Weights of a small mixture-of-experts language model, trained from scratch on English Wikipedia.
Size: 10 layers, width 256, vocabulary 19124.
Training: 380M tokens, 5797 steps.
Below are experts of layer 2 (counted from 0) of a mixture-of-experts language model. Rows are named router (the router's row for the expert), down (a neuron's output weights, with its number) and show model dimensions 0-63. Each number is 500 + 40 x the weight over its row's rms, rounded and kept within 0 to 999. Numbers have three digits each.
After each expert's rows: "comes before" lists some tokens at least twice as common just after its tokens as in all text. This comes from a sample of Wikipedia text that the model never trained on. Tokens count by the router's weight.

# expert 69
router:442579515460492522450478464536483499464495461482457514554522530570513514473488499414476497494519472520512457438600483489547485471572470478466520499535466440486456450563500427581614480561473447
down0:436528526516467458549449426504527451503460489455427515506520470482515553490570559552514538516480486572517470533570615508474537520466511450373573495472500552470488493537498513491450575512444442
down1:585538484478529526564542550499454529475462541479495481470456466460408448484528467454484452552530506529530569496476590509496602541507529520545453408615479546437498463512546483476530496490588492
down2:377544449508466455519501485502507549490469488432466470489465490410525578556475604539577548501509457497510556528561482486454467445502573491474502429471466451444459515409450466475554524520400500
down3:547490425465462469555557501487532413455487475483504501495493498475495509523474597547504510527521493499480448531527500510497557557527524535522480494544490491488534458484544511596522544475599542
down4:577484494568521568533449532526482398489500538502549494546468481515442523416496510502482532503472519487553493541480432491504569503450575484450497543568530510422483561469505567440516472505526509
down5:481544487454525488483488559519554480412525539584541511528604472483521524574489534513480460539472417508538477507512517485525469515512452431451451489510484466521530512487483512499581548439500426
down6:424464474423465508481478490477493416559485507443503542509499521533535477471491601555531515519549532523530497506491509512496512514528545488521562446546396537425542562549510512484494433504443453
down7:530471541474533503467505480457535454447498479490546533510453521581555494565563409471438458488460498465435473454453496402469428459487485564520468549490513528586576565452484536428431503460495517
down8:595499540515569528484507561516500488556547462520488443483509565525509541578501458443490507500503512407460556483451447458463453470557479573442507525460529463488506465470495534514522450477558547
down9:617487459479489486515520462479561466510525486493439410464481503423501529463497455551422528506524453481468477466544480470573524492580417543492516478596462538508490473514559451482509504475610443
down10:516467454561544517439413488476496568512524484568513538503482481559483510541596514466554465516499492500526484477566510499434482612521453484455467498511508568591554491479579465504467555499552458
down11:467468516505455529501485515497593478547503494462516416482540480492518476440492513551469504508565474526435490506496530474527502590454524486515450509529476483478422510474659535520579513472508465
down12:471508504442518540595513527562389478563474512490458471496416577555456501480501515492475474517526506518512473569493470524451430521492445530494504529540547513489479484548534531510554508446473494
down13:471523451512499540467525542479534495587482507438476470500457523497564529500516559525417443494479501444496458547585415501482415497513454436523465469550467467489411432486510498455557505485445440
down14:492494523554471448551437527504479507475520579525461536454429468444558534544499552474504534494484484537567483560504502495520526537470521464461456559471523517513552493495469560577537481508544599
comes before: " of", " was", ":", "'s", " is", " for"

# expert 23
router:438593496491519572484505528485461529459444536476415476557477480575554484479522432472504509456521482484464475451522424556482489511455500478585508489505495443542503439494486467558545504547434504
down0:425537406460561463522428576526550562515574524536582500514464533528511425518552465515556497479470567426515476555531594510539505469557535524555480448477463528522482445545520467487417540510506426
down1:460507493420469552588573557520564495542484462607475501573530560496560530495487418483520515496538516433480581524545522506531419487550553485420483537501508410514501502529474513444471563546477463
down2:453506458538443479512488528460462520500479524549501523534527534461523412453474510507507500460475564491482504561481518433514504376425526539494448556469434461472490509560524390511475476495451494
down3:504531511447555474564455522548543516497538477431586520504382485507486526424488511423554457505544511468509466546552484567603508435433449506543506534510531501529474433511471489541446441529469503
down4:506497462484545487466483527514459475466538524540545480537481480565440444465455426472519460490434487466437500518535551529536479484524488496540488488478472539548478398496476462427461432462443422
down5:477523461470572512559457542527505505511588479459540530531415470461519407497511546487444571564508472506514446510576427490515388418563509443523445455470475469558509529530486434563483547520417479
down6:490502497569443528500507548522497546496523529547472531498511521474578522543503478486544518527492463557569542523445543451547504521508500455505439585465447558536504455517506479511453492498545483
down7:552505521627452514464522472502476455548504483558426479524516507497465490471503507529491531473475427493486453521504492536534530470414522453436529505510504477471441487446452484496501536495481466
down8:477543497471488496521503523509481513509474506579490412531486470455594498440478466538515541520543582414486471614500587491605513548487477490482422491488472489493469496462557531585470445481560472
down9:521569513493454452540466517533516510556515519497470489565476474488483489523547433505535498553486449459521494610529478437473434409475487487525467540468486521519532452417526478556452456509550471
down10:535441481541428467523529526550470525487544476491517444439564480409527512497499420521510492558577516493493499536515460566372504506472555580554504482543440438588458477509486526469461498521493502
down11:494509476527503502496473547553456482542557574453534453469480592465539472471512494507510520505464491479486506612523581504544519559553512423532479485467529521603508495503502536505539382507512505
down12:510462499519496548479492440486490512453490533506489430420485455517472505539484531555473533484494491517497488448506552511509463557540493475533472549516519529491463552497478528551592496499499476
down13:468484482456506516534469505485543458492515540501566478504496450532599518467507523493575469518461520519512476475518489457523491604494463457527488529519496515454537469564501450642544512540566579
down14:490479549500460473519496478493513474535491530518485528506499461533483480530497507532453502518465517547420474457444521528499485526468469496478457463475480512443512490538532532539575508518553508
comes before: " |", "==", " to", " ==", " also", " with"

# expert 72
router:462529539457514515471510483538588507466487535525474468554430447497497472538505500457466548467500491509465465483556438460487428538464490454465510453529568551508463521535482497579519498491472464
down0:522494513473437461522490530507467438533416525479541496519475498507446522526533456531506497578520492464451489484593502523561571500436482493559504488523507512515521510469455548437490432482511518
down1:517543496480536517491464532390529496464505478569506454507526484419522536512490486512534516553552515488506454500537477570562499519363466486493474510539512505516460493469595531531502464479479523
down2:557453563457550585505512551493469436569482543542597537513553440450496590504486513478524491572470462443518599449540484556491440477555648463489499473556461506441515501517511497504447450512521523
down3:390464549602515570485473462528500546459467495520542496556505563484488489519520467559520527573545433473521517472520466522493501446534481489514575597476431470512509589524485441569529515568511525
down4:496517515506474549509583523473472484562549501493452476492477500434504572481552517542430473500538485573475485460491489435490508506521494521532504564497446534546595515505517507445458443513462477
down5:357504472452538478545501520594481428504556511501549451484485611518525496449476432579503489439487502512458485473433416563455512514507559427471542492480522468495528530509519466498407479466538482
down6:511546497491508495505585511543473487448490551495508517496491440510458496497547581589501540549478518484493462549499463500508537495487562451462468510460447507520463538535507456597416418526587456
down7:361525510515454450530495555440551516487546516499487456499498444521492534501555502504487517498473500495491465533462514602482518557462499448546460530523559503529522477489510479474509490559438468
down8:502511435501434508487528537496564568515474530510469555446453395499504600475544435523466474589472435430559484516496492576480478532455459526535494468535530483427481477444463484566483525529466505
down9:603496498483472534492456475510527561438563516534447561516556513444489525459487520509539502447555502424516518462541458436451520469528564484429458458472521525427518556527545453513507511528546502
down10:517468495542497429461567431511498528478561501523478503518427528466453480540505578446538438493540505567539466430537483451482522492575481478542498590522489482486501505536559487496483519480499467
down11:428528495492471519543583525558543462519448556508509416578446543468399519486478526457480478492489481482487536481547410484543468445561446488453461585551431379457482500452520478523510511528449500
down12:473473500484520572460464463500540512457505537406578511484432468535518476642503513515434549505469493500538498479430457491458526534476457486521517530488514455493523476551543520442520508504483488
down13:491426482527471562501526497499540508516522483480411433476534467527463457476449562458461549472507519544468510538490469542481437408561507514515485472509543511487484451426493501517579563473489543
down14:528588409467449456514498526469413512478525517584521440464452492519437513546532462495449499489527449509558473459469513494465474485486455484480502503418507578582484508499499399481509514527476489
comes before: ")", "–", ",", ";", "),", "s"

# expert 77
router:441513496522462546496465509498440506562523503528401418531457454572530532475517484548426485543507510561441424537497529465550409512474516509500530496494541489520498454496540473580519504496495518
down0:568532470570525466464429458536518565495493520491525561495452548545484448513535485479521439548521472500448521434509498527557552410552439560517549555510521497492466521485481601485458513530542466
down1:379438504455578473460463500509504446556533469533499494493571503595481538503542448516456435515516551491461481461530496555474497518489517488568577524481567446485448445548493445514545467479536550
down2:446476502538541474515492452567423479475519439514539489561513554494498528471499529537461475437492475475390459496580492472458480508487524540505466565510427590453506443519514471488561457482411414
down3:569540482555547517473520557462510538509565486495500510502467572449503466454551519419508560509557523495422547489502553492484533508521407444454489508561442565497539485502494496423493505490519545
down4:448506508458521459472541391470494536525490454550508472509466480526533501555423572544471411534523513496454520487488511506501522436494480530565500511524537515537499600555545415478421460498487517
down5:521522516533549481515491546457520475474524536537481518425466577535470430518517554515510446557491481458458515565465496487506476495538501549508442468478490455499508454502479473555545550499491480
down6:483497510526524506516510511486473402429507479487558498476456421527496443478528560484455525475528478484577457506508515572528550534478547418471482422508447529502470433490464508515476488493484534
down7:462416500391503447573500448451535451502481572553473464485500502506392465482461515566508514531463482516493514464489530436424485510462557561504557476523548533548493532546505502507502561539468429
down8:541514549583539529474452498477532474476492542504410465520491497488476507466428424470534454537581483503585556500524484495565443463440524595489526456483511461513506567521447458516499522497466463
down9:552520439438520586487448497460577500529498475586490438540525516492581540509525593513491464477494508546504500457516485535450496504468591480431563496506466446470523518489550546465529553456537486
down10:448511499551517521552478484450526541492450591497521477557573505523522428555434447567478500474443554487492485405451528465596504518507464516483566512569491416519506575523481503553480538497497507
down11:505483506531533486454456528521425517489528403518608493473532439440518494507534577420464450507564451496529552471538543487492480523469597486499526479468514532468536489538477504488463523557483464
down12:443458508510519499496507475493485442427526568472510499474532522465458510430559451448467447503451476452559514477511538560486534527496466535534472488500551412530533509467486482582484586581477545
down13:499566488565480466541555464525538455482528504477551480475506453554503470534428551504496499459507514506489548484505476518529500520504562588478508537457488530488431464504524529479567550532441483
down14:546517502482454510511538467470536465504484485497519487551485497460507470537483529526541465539435466546451473480477491501473519544537503450439461511379419541465595578466400472485464505452553504
comes before: " the", " a", " his", " its", " an", " be"

# expert 5
router:455537474476466511512404453571433507555493518493462483541485451514554527484512491491507537520554484526463495483494447511541465518488501504438441416451526452541513437548468520562536454501440452
down0:502450596471490473475495398557490522497484444448445463502506566473466484455515537511500541537470442537597483523509435478483516535547511448499511541484523474531471485514521460553517498439412540
down1:529521425427475483518516500537515480510529521524587519519464540421520495479485465479530444538554445495535556424497529482456499501506438507498479490467527525495475487471552492567543539489465413
down2:528533539576448508495449535496487437524493540434544515559542436437625584523556492488510458530477553448489555528451499548535441572523547466554513464527491509511442533546478533477478448472581456
down3:438497460510517469479511464516535528455533468492536507441501484512539544499481555444434507467424546423542462525494450481471466533555436499477437512527411448532464483521500422482456468497432494
down4:446492444508499525541529443480528474493477549521512531517442481546459431546520480520524475520436566459491430565534553473573450499525478552549520490529438533503553557580497556490492474534570548
down5:446518500473471442546573487474504564496524412447464497475552473459484557563447466464496484426563447492492485553485556534473486462482514541459493564591550608518487505443553502455526508502411506
down6:546546479468430532586540468502549450500472522432464460482538551474520477557533392510498517460544525505530477542544514510447503489540509473493541485592553565483500472509482557542578511488618483
down7:539432520604500583544490457472492498437491541476534474497600470489426510476497550507471509489503483481457556508423553436535421434491532480492462463544457478546432518506544546457447527462526508
down8:462592538559469502484454434557495454524506556464502566418467537567500575455573461453441506493538493514494542444525521467511434546485486474449523501491534510479459508496561479533515548464405454
down9:528547507525547601512499525480519507508518489537506484568456469505447518537500403506519485486493510507555474475491485528419459450477440436541491511489423561495541430571553445531563484476485519
down10:510502540494529501531555573506519562510482549530522568530508493512433483489416564550535496465457500447486515538463488523440491478471516494509407510539499545513507486513486541474549466540404539
down11:490498450504537484524492451492487498499497498461517492503533530457447553480450518513506517502480471525559493391486534497533483518506511558438532450456529490524482476518401498507494581525566543
down12:506485502464457470520475489583533483580492540492484579473468536491550521524504472445504476549567479549419564422485547517552507448456541460535495501495546458453493488494515517509552475431570519
down13:529511471504502535502456540498449445536476494537480484475456475458482400456451460462481505418507493547459487503543496475507546449461471409489474593505521439451522472483481504500520519541455522
down14:530493431518484448468498458479508435500466444523443568507490497473488451461483449487508570519459509570516491526491485425528547477531505437568497503520444534498559534436523506451550542545479455
comes before: " |", "–", ".", " States", " years", ";"

# expert 54
router:443539532523489583437525543542485513509475509517438490575560457511440536523548528517513498453609508514509450550464482493536516488477544497525445480458559504505529455509500504533523479507480501
down0:477463548485541506482520432503518561475479506511471587482527590552515485419557550559466458435531522466480520476542569446468453513493489521483448508536556418501497527573544524521503477510417477
down1:444507476490475468510530497544542552497491429531470416515489503509465451514487498532525500491527491531425484506517512498485437512441498528496439531522520607491496478472532584495570551452494508
down2:512524575540433498523523493493476445504454509525487472498553465475560602543485498538448505491548472503494470483472531491492549472521527557508466521434432516578510474475521491515483507469475472
down3:488435555506472533493486512461519399570496468413530484467576461461499556495468515537533481508531521525488562565461555448541457464493502505537517481453508517465513529481470488490476494558588464
down4:484495536463429474530481546569469458521502518495543466393448589500530485514476588488404547451512498497463527522443523503515492563456491523520515446461447540489414434492481509524576438546396512
down5:512572510537564605596528472563538411509494477530486532545494483496535507549518465487422461437484474541412466556524528493468497507508464487515499511461506467485455454452560588533462472459502455
down6:544463459467511576386456456485528531496486547548484530514512469526426495487536483492467458485534545502508476551505558498460471541482449508499466525507496482577469418511517481524464504503570613
down7:449435518512502492583544498487520537517447477488423486538514498507520527458458575504431498444543489545520450518448549490509453505561499544532549558559600569478514499516461494456573532489457572
down8:574399513501544454392498450489517520487536504490582525600569475471482520514446527512566437474490540491494522394496514466479450560468477502519529516518558531484538484484477473471513511538560536
down9:460512507497543510481535476556511538442461518536503403544446514539482429512443468502479538450489402492539498467504464536497421509477458518472465460503473452489499497501549472522433518528520479
down10:429495467459527495467468429547483484506453485505509496544504489453520462463504511365516472453448506546450506550531492574581515485533478489523562471498525533465506454524545474516476478514448463
down11:591538506485517487445472523540500447419524501543487550490507396414463513581474499517552483500597579474527479611410524547513561519477472492477501437510380496518499441455513478422457534503639490
down12:552469536478457503457502474473457603582533484516534538527499506555519605559510533520527447526498465464459491548540491454519526507445552507585551482495470517478527534483472481505546469463533491
down13:460508506507473476554520500567510472516441443486517475495472562451494530520478457510460519521509499494419489416470510553468481430527514515422502478482552620455533410459465548475460466472456470
down14:488491480459444500488551458444477437422469432545541554475458454408442508528484481522494498477560496511512515454488450489556519474404517510445552501413436480468552615479526589496497527497535489
comes before: " |", ".", "%", "–", ";", "°"

# expert 53
router:543528546522460518513458464514501531450453524443518533469582486515484462529510476528533605465494501504438525511549419497482450515489504475498435464498454467591506472563520405545506477557490502
down0:580462461480478510477459481507476560608502512525469495397423536548551469470546499499574443486484567530541504557446578511496529496501545528487482495483520465496507509451553491453534512491512462
down1:504542453511432508512527511495467434521506498557546488499449555549469451491514491445448505531477534500463568519526439541569456537524504436492488528525514495518492442487546440528493491483479495
down2:494504464540589448466459521487489500507500479536548490477373524493522507454518520495518478421461468519516514593482428496460512573536543424437562538501508535462501488590541504457514455489479490
down3:496499516518486457514506534539407473485511515500438508543434533560453375493456481461475453544510512481539490548489516464572584567533513396465497535440534474526495405473511482475480486534449467
down4:532591533561534519592529439525547565490481491448494543590518559417493443488483537526467487484602480452462505526494470518514453475518454493530460409455438479498606505537529499466463468491460494
down5:413478541483492428448574448483512521566496499538458440494500521443495604444540442532555447487463525496481508586546471453498499498499464628464575479480516493471455546494471490549500441531470533
down6:433492579519504500490539431504514544499469503463517448488445561493536511492453561565484455492482469498517512509525551520447515450516457527501522568513528517517551551433522502431466497486587445
down7:409481491465487542541517490446515518513542531541479512544490383497442492516554456505546488469465480526538436526531534492443504453523522470478410460522492473434506517513531534480460525527529436
down8:504525541476446473470495510554510503504592449529538500495420528525562393399520485487554492530538527466444515502413480437581511520570542516509470554472496509419445521465461446507479563484426510
down9:488473589464529401476517465510526543505489466506475502494485528434618546411483484498528489445537566434486565437496468508547429567533484579536549535454474523439511535524490538539536471527510444
down10:569498522484459513546458588518500519466469511517446482463542503470475509516468538483480501534545463457522485516493549481524465455518508511553547457514516499488536520509476462550568499513610532
down11:512492518457470529521527467478503489522561518480510526474478522551477439500454577473473498463560498469500502575484521538533556556542474546541472468522586413511582502526389508509536524552577496
down12:510533456479499468528475548508527506512496531545533558464453522562488470480551504511398474498500491537575492497476502457531488481463439470453480509468503531498522461411569515499419516489498477
down13:384557451536436485520534516513519465513508469490535490527525503490515503512451487538457494509491604543578475454454489487531483496530528480505531626522481552485484493483515446581462536464416504
down14:515524517389504414475563462465498449416502448458491464568473517497472555513486451511497469473517454432519500413588462391521556485485479495501501490455520505503460510514493509515517552472423512
comes before: "\n", " The", " In", " He", " It", " and"

# expert 70
router:501520477534488562474455500510520495490497545472447485460491512461505499528523463454558501481489514483395505561519503493504503490517463523507490520526535548487411459522517483486502558553551489
down0:496574512454490500544410459494418481467443498500538502540516553527524490509475466486469524494478553474476550487545518514499481510555518498510470455501545565513502497493413528541477494567507488
down1:511485436496535535537505518448492475490475519458538480541464569530412506412459456479471546498448472548493588553442498501445556535499480541503490487568481482527515493577471615541548486582537499
down2:460408463519590426585556512502516580547485458513488479501507533484505578493480547486483459470556526527542465456552507518498509473527525518489510406534472490410536542505471472459560522448545508
down3:521463430512424486440500463455531497564492609552494470386472537537454493489504524484576496430418443492540507493457524519483553505483497538488529551464493450487523516500506489484535508444549500
down4:549483546546517429503469540506474518468492542555513531552566441546482468482447497479508476543499468508565503555495543462490451481497441508531508517497540526569601496531474494508490516537545512
down5:502496519498515489522482510461493469469457480531549484511473432541500425501439454507588487478468539503543530538525538426538477488500472502488501517530549490510508500536555538532535467567542453
down6:562519521514494562515509484524455410492469524426477551429488544521523429513453553501462520517511452466493508459466488465523458556476491496493513441512507588515505430492542521480515483478430558
down7:558551481520497533519581560571525440409519484469538539543493477504546495543467527504467510539527523495518527403469418521498540456477465498425563475466492485498450435551483515486448453481465459
down8:463431456418535374555464449557539533454533454510567492480544493475515460479484479494583510453475536546538472552540604505509492499526485481511556482446521522519441539475538534510520479540565510
down9:515444477526491496535503458509496481504523529444439496476477439503414542451505539510455506541526442537532533538551470529505502450498550507528415507535516502518563519524499483567528562587545480
down10:467442541462572491432427535546545551487517457581530478494465539568506529423512454503482468478457508545540452496550513559498546473499538550475533522492498515506506502523546458542487494506612570
down11:551568535510453532486495537484513531512516465534505454468516501473443498391517407558451487550471474407461506542503504512534490487466452464530450532452454516485464509502600447502536499503477526
down12:433481489526438527523431534497552533560539520492551514453495450436481522552525483456414524478498464599589490584499424499460530510494494598482481534527510487531581522473481436493539543584492474
down13:372459525529511495523509521513471496510555510499501493473491526460526486513475514519510488483485465435500471513436482514516550487444514485468472536455436518458480455403495508482452493490487506
down14:623454512535517476482437548465486457468520524508547506425452483514424483467502452476567441558515513431555507559460483619522513524554471454496428513518518497481505486475562466510524476529618491
comes before: " the", " and", " which", " a", " but", " he"

# expert 21
router:441548541493460477583505494584486545411507508503451460564425445527555517487546508444473513530493444569488485530531448439566454494487490413459524511493478443494437501530508486574544428488455494
down0:398526559459445447485456481503518536439492435497498477481460475488518480495537566503423578515468508449490571477531441533550517520477499464487529499491530470508454462575533526475519492591565481
down1:487543472534526552525460503536546465479536475477509495438466534564476518521466473560548485486535542447513472530443499448429532467476529483517482488472486616517488461514505523522473443545586487
down2:547493499483573505445528502450469469459496470530413452513463465530490510524488503508493523443506518502443512480521423580399426488508511552514563474444569493526482464463453433470520487507426489
down3:592487529481586483501517514498460493494468520445519466515573574450547481485518481478522522473518502543453484490544516526466454402535483513528488497511508437509445544498524415565501515451469469
down4:499525510446495457472519493432502467505555559601482437525441422528531514547471504526502487599440532468485432492491516542485513415460567503505517489531529476464481464442564515586529495553500436
down5:495478414474456513461567520481533522539490500505478486531461544469534520425449489530437535537506529499482479557511519421470462494466512465484512568480602539482497513542469446466486541508464523
down6:495503550510503493534496485568445492515538501477431578505464469502489531542566538484509487523406478530499426490585485536525474467536511497529425480490480570535489524479520431465477547437488500
down7:463521472505478480515437476505526491487446496544467481501509528491432566488486509442496522504560430426508523491527481392483466472415515510441547415448607472453461461530507513476533573505488462
down8:475484493535470481485470491482552549517490533475477501532524604491533532520505542491496448509545497451557545551480508436466507501518480496455514434558477475506535471550551514504487450527525471
down9:597517484473459501502516518481458411484428473507510501482487412491396448526475454557494520431514539496483529555496517577530491584442538527530561464559524454458499479472528527501524518504457543
down10:604510466526516466532494474527583478509526511494448491423597510434514429550469550467549504434515456494506544554466497475508511476494396555474494577455416535509507471491493461500518535451532516
down11:450483408441556541496459561543531525514538567416486495495476599516499513536491527508547568470437470536509469556543485588431532560534535512505478526495435453518488513479558514460496498513553476
down12:535511492440591517523488507521495465508468455516502453469561468544479524443495477508494461502475529525447470480545530492522488613457475529556481542487516449531575543434490552504491503494461500
down13:578472542538538542516464443450523542470556451479491438464528481465576595502473519559439490483482519516476495467488526496467536512519537518465447529533486481490507586504499505463486565480506581
down14:442426481462519503464462489464530483457487510536509458451491466520552452495488505462590489489474556566468555490528446481482490514451517464568495523450543451564448531531564509557482537503504475
comes before: ":", " |", "=", "ing", " by", " mi"

# expert 26
router:500521545593465556493455498481491555410476504472477489557515456525527458484501509479466529537536503489479433551511510513530401479454576500548478514440467502542513508511488438528489514534489488
down0:400497533498504499479527530496546474560505438525438469572506538557471441470513464567471508467524503530452514457480432537525479491479454480466471524467557496549544437480504518443559487464481503
down1:507482492479556480482499557528602526547489451463482577548473493447478535520441553502531523403518456531520490494510540501483507537476542428461469428532440486492497498486461507456558563535597501
down2:513449507483464509497580485520542526474496536416573552519484581578550532458500615473490526491528520423454455495481526570455497509540432499541575503429460506467504493607538504485493489549536540
down3:486448499573468540516474504457520504584498470469510486458550526541503578459450541497514522454465475633516482412449536450572520545546467521500450561533506480475608429474474524506513554498482511
down4:542564485540472546462511430494520551475496490470485471480519482452508518522466449459539507556516514511510438508466505551521494482395560492486487530452512480504531478443505500439454499539493536
down5:512564534509505485401514481438451535495547513504548498506559538482509466507472468445509495559528546483532488577465491583513528442497475526444521484497444483570447526494481495471480554466452507
down6:531482461536450483566505486516545440480441525474525489544498537488469539476479552531506500511530514430516447475530541496458488438492508471569446536445586534489522466499485539529547484476550393
down7:525527481538549547555446402544508593481503516481461479526565487484479515458491519513366469537524464545571487502532513484446554568495521481515507488550516514537506505511500489464499424513493557
down8:596488492532504539563495546463434517460492559549537532518525487453545497563449528511518497481488492538515550537452530545565494504469544522499432494548471530515515533452527481496474478484588497
down9:531438498506487455454470486406452516448496516540577497586556530485542450506506591449477476479520471537518511566496486477434486504556474484475483488467455485475457503398450590517491471457545455
down10:512515388520508428575471521463513465572531561525495466449462567567490480460481521492501496444494465497485555457537467506482547505538484446551451483537515530578514473503569504479429586459391376
down11:435438509511427500503456489519513539514435504541561525474453486537492371468542492526433479501533490470577487411530484526476472510476513518424524491471509490534459458526455453426509481418418467
down12:531475432511450495490568463515500489500528462569496505506503549524575495557534548472523466457493449521564511527415488431465471575479498502395497535546523490482530558513401510504558493528574478
down13:523524550539441496500455404417525510456478424485486510502555539461491567501509449472561535518499460520542455514472448437478493443446455508532437463466469476497530498484516445552423501526560461
down14:432512515486460513544471494430499484516494437567446511559530530436442478519514449462531460482533503538465527446491515540487474595480513484549486507591552455556511545478488511449512562456517495
comes before: " of", ",", ".", " in", " and", " for"

# expert 59
router:468601511468490565569469455557527499592523508512439532600496416534491473465525512521521474426508460536444483508539444425517489502499573507519492470473504424481502487475501447605517467525461514
down0:636355461468471447446474520475523504458481551487497518493510518449551464458479487450540525449490486515464528562486501579525556497523491518491520508494478510484575483539502527526506507514551460
down1:467481559512471458510505575484493570433496483446542579566542525441431514407459423481540480427558501507516457484517513489493528512503516478509554556519458452416510503506490569435521433561548428
down2:439504511510525489479602522431536573575462472555435470478490522488532553511505492480487510569488526429523468527547535436467513517511472568504487495509500529550545509554478527515524512438448400
down3:392470490522482507545515533487489468467518516522527473421506511433550520482538494527533499493502484466520576563468470501539467525501432399560495500545493458564520569544481472566532499514492498
down4:497500514482567498464575508511542549480465381584576526534476448472500396560445473523526521550432495487479480487522480518490580550519455499515462474500531508584470515453487489513511521452473485
down5:504465545504500611527555504461443481446516544535491510447508467566406543490528551544495464500475520362538471489499519453520502489508443447540483531459490584592485547536520427499452496445426550
down6:501500531463432555525480495460536473446504517460495476475520467597520456429388527554549513504462575520518492482525565539491502470444477404498547429486457436500517508485572459463579479530479515
down7:461487534483485546525560481494507518373535521426499526522536477458477513609500459531490506476466495399465492470511502505433452442508513483436509409487494508455421451556566493434485458494445518
down8:515513489519478495512494509466403464510490545467514492509484465525532369523536575530510514489463483482485512467514474481524431542547522434496460475514536498508488550523545539488506469523450561
down9:436476513496530492455532474579469557490611554529465471454461595467422528506485563495477429499496489515511511536509451494482576545503488510461426516465549485590515479542517522534554503531489442
down10:510550481507551514527518525578541474529597456491529480490521488481558480468512465458492566548491544486504478526575543469503476540493538448516492498465533505475499530528497515558587485458520548
down11:466487494564500496489498511414519466468508430479564483447540491510501524503480476455502439536514528517540493529501508489539523464532543485491509529482456540512507526459444531498502417526472517
down12:494493528520551505506524454486503583499495498512480498531464472494466547564420503432520500559486477434447490476456487551462564449497520498522491526477558493511531479505478539482495625533577485
down13:481510481559466459506469470494563467494517517425450479487489464556441515546427538485522457537519528446498437526485508488520548542505420476452430454506499522500445524492513474543535497487520439
down14:498560452533506467482455463512442539505540512514513453463524513464469534489467521492598465554540505541597459512431497488509480475430465455568497495512488559495499500417470503495517586437524446
comes before: " |", ".", "–", ",", "th", ";"

# expert 12
router:464536496455527548523517535578419489474510528469419506547490435525516476465552470395506514435471537528453478470555422507519476493499538433420520499525533456576463458540564437502549510534461528
down0:489512486503560573476529484508520478606536464518526501475467489481546462449489517544547501471573462542529522514515513447437460537448594471525495453478481447501511456458513572542514496481555467
down1:393507515508435466474539460541496467535544504554524480495541471523502550499509509518476572544530487553485479487505491491532431541491483527464497437444523486518453578443517523465509457487598551
down2:496512459418568510511484550478507478535485486438462488494523520416542490505497515438566551481528556536543486467515477561541458525437525439512481486472398461553490523476503499546507574516475551
down3:555467467494525527470483512532462494491531525551518498469537415580580531499551427536509560534501466535504489497505487596512502479497482530517453469460471511513509566511456432473506556464561515
down4:513505510476534541469526520462528403488481536409552464484545485470500509539481478502494571510471497549538523444548448476484542507537488471488423527482491544538484517460479521485465559584439535
down5:485546512547490462528548502491491447486475549509541464447439503517472493539422432501505489473544460470544541452521537492518539490534455511460589446468593543513530462411493528515395449523439548
down6:447486436529480487591533451452555505476442495537452494558556552531509532431429544533455482532499486540521514562462449553473535511557544494532519453533478498512456510496446469560537453452467465
down7:562428498546483478488529439506528513492538509388472550440458482436416501493441454537484498517513557517465515442473544447537506500495490513510523500534552534496532430538466430517455532493634507
down8:513482464530559507552556513573471538509487553452467521467513518548498474539548494540531528480519488523492479544565449365532481540548478537500455536474530522561528451460516541489520390509494481
down9:529482503525519449459541503491512529493500511466503504478457538523455485536508466494519495498512480451487481517496462434529470422556621426568578401531485540481483513533511529508542536487513509
down10:492538458453518480552525412513482514524498409608500444531543592538535452490530522532467492490475489458433472493557474445512420524491503491448489504524569515539454549523457534467478488487415544
down11:399465451576520440478462491480459553478529454586514469514448494519510487501539509517463502435506507508501467502553528503452480509525523544485522460512558464463449430536543440492497474485396478
down12:443519500491515527414456477465519485446548451500501517500473459485506455487445484524561491508496447439523494507497573609465475536427424462487554476562509542499529479522474560503503430477488498
down13:490492497538488495452548442490593499511528544545432507504534540534544594449530557474556552485487517501513595526446484570530539448585513412534477490534539508510482502472496502458573477511476481
down14:485504498560492511541529460452508445498472437496521450482440530587523453425461546448509553541472412446547550497453497454520531535590519521494521421467485455437510474511526533582495514490524476
comes before: " |", ":", "–", ")", "s", " York"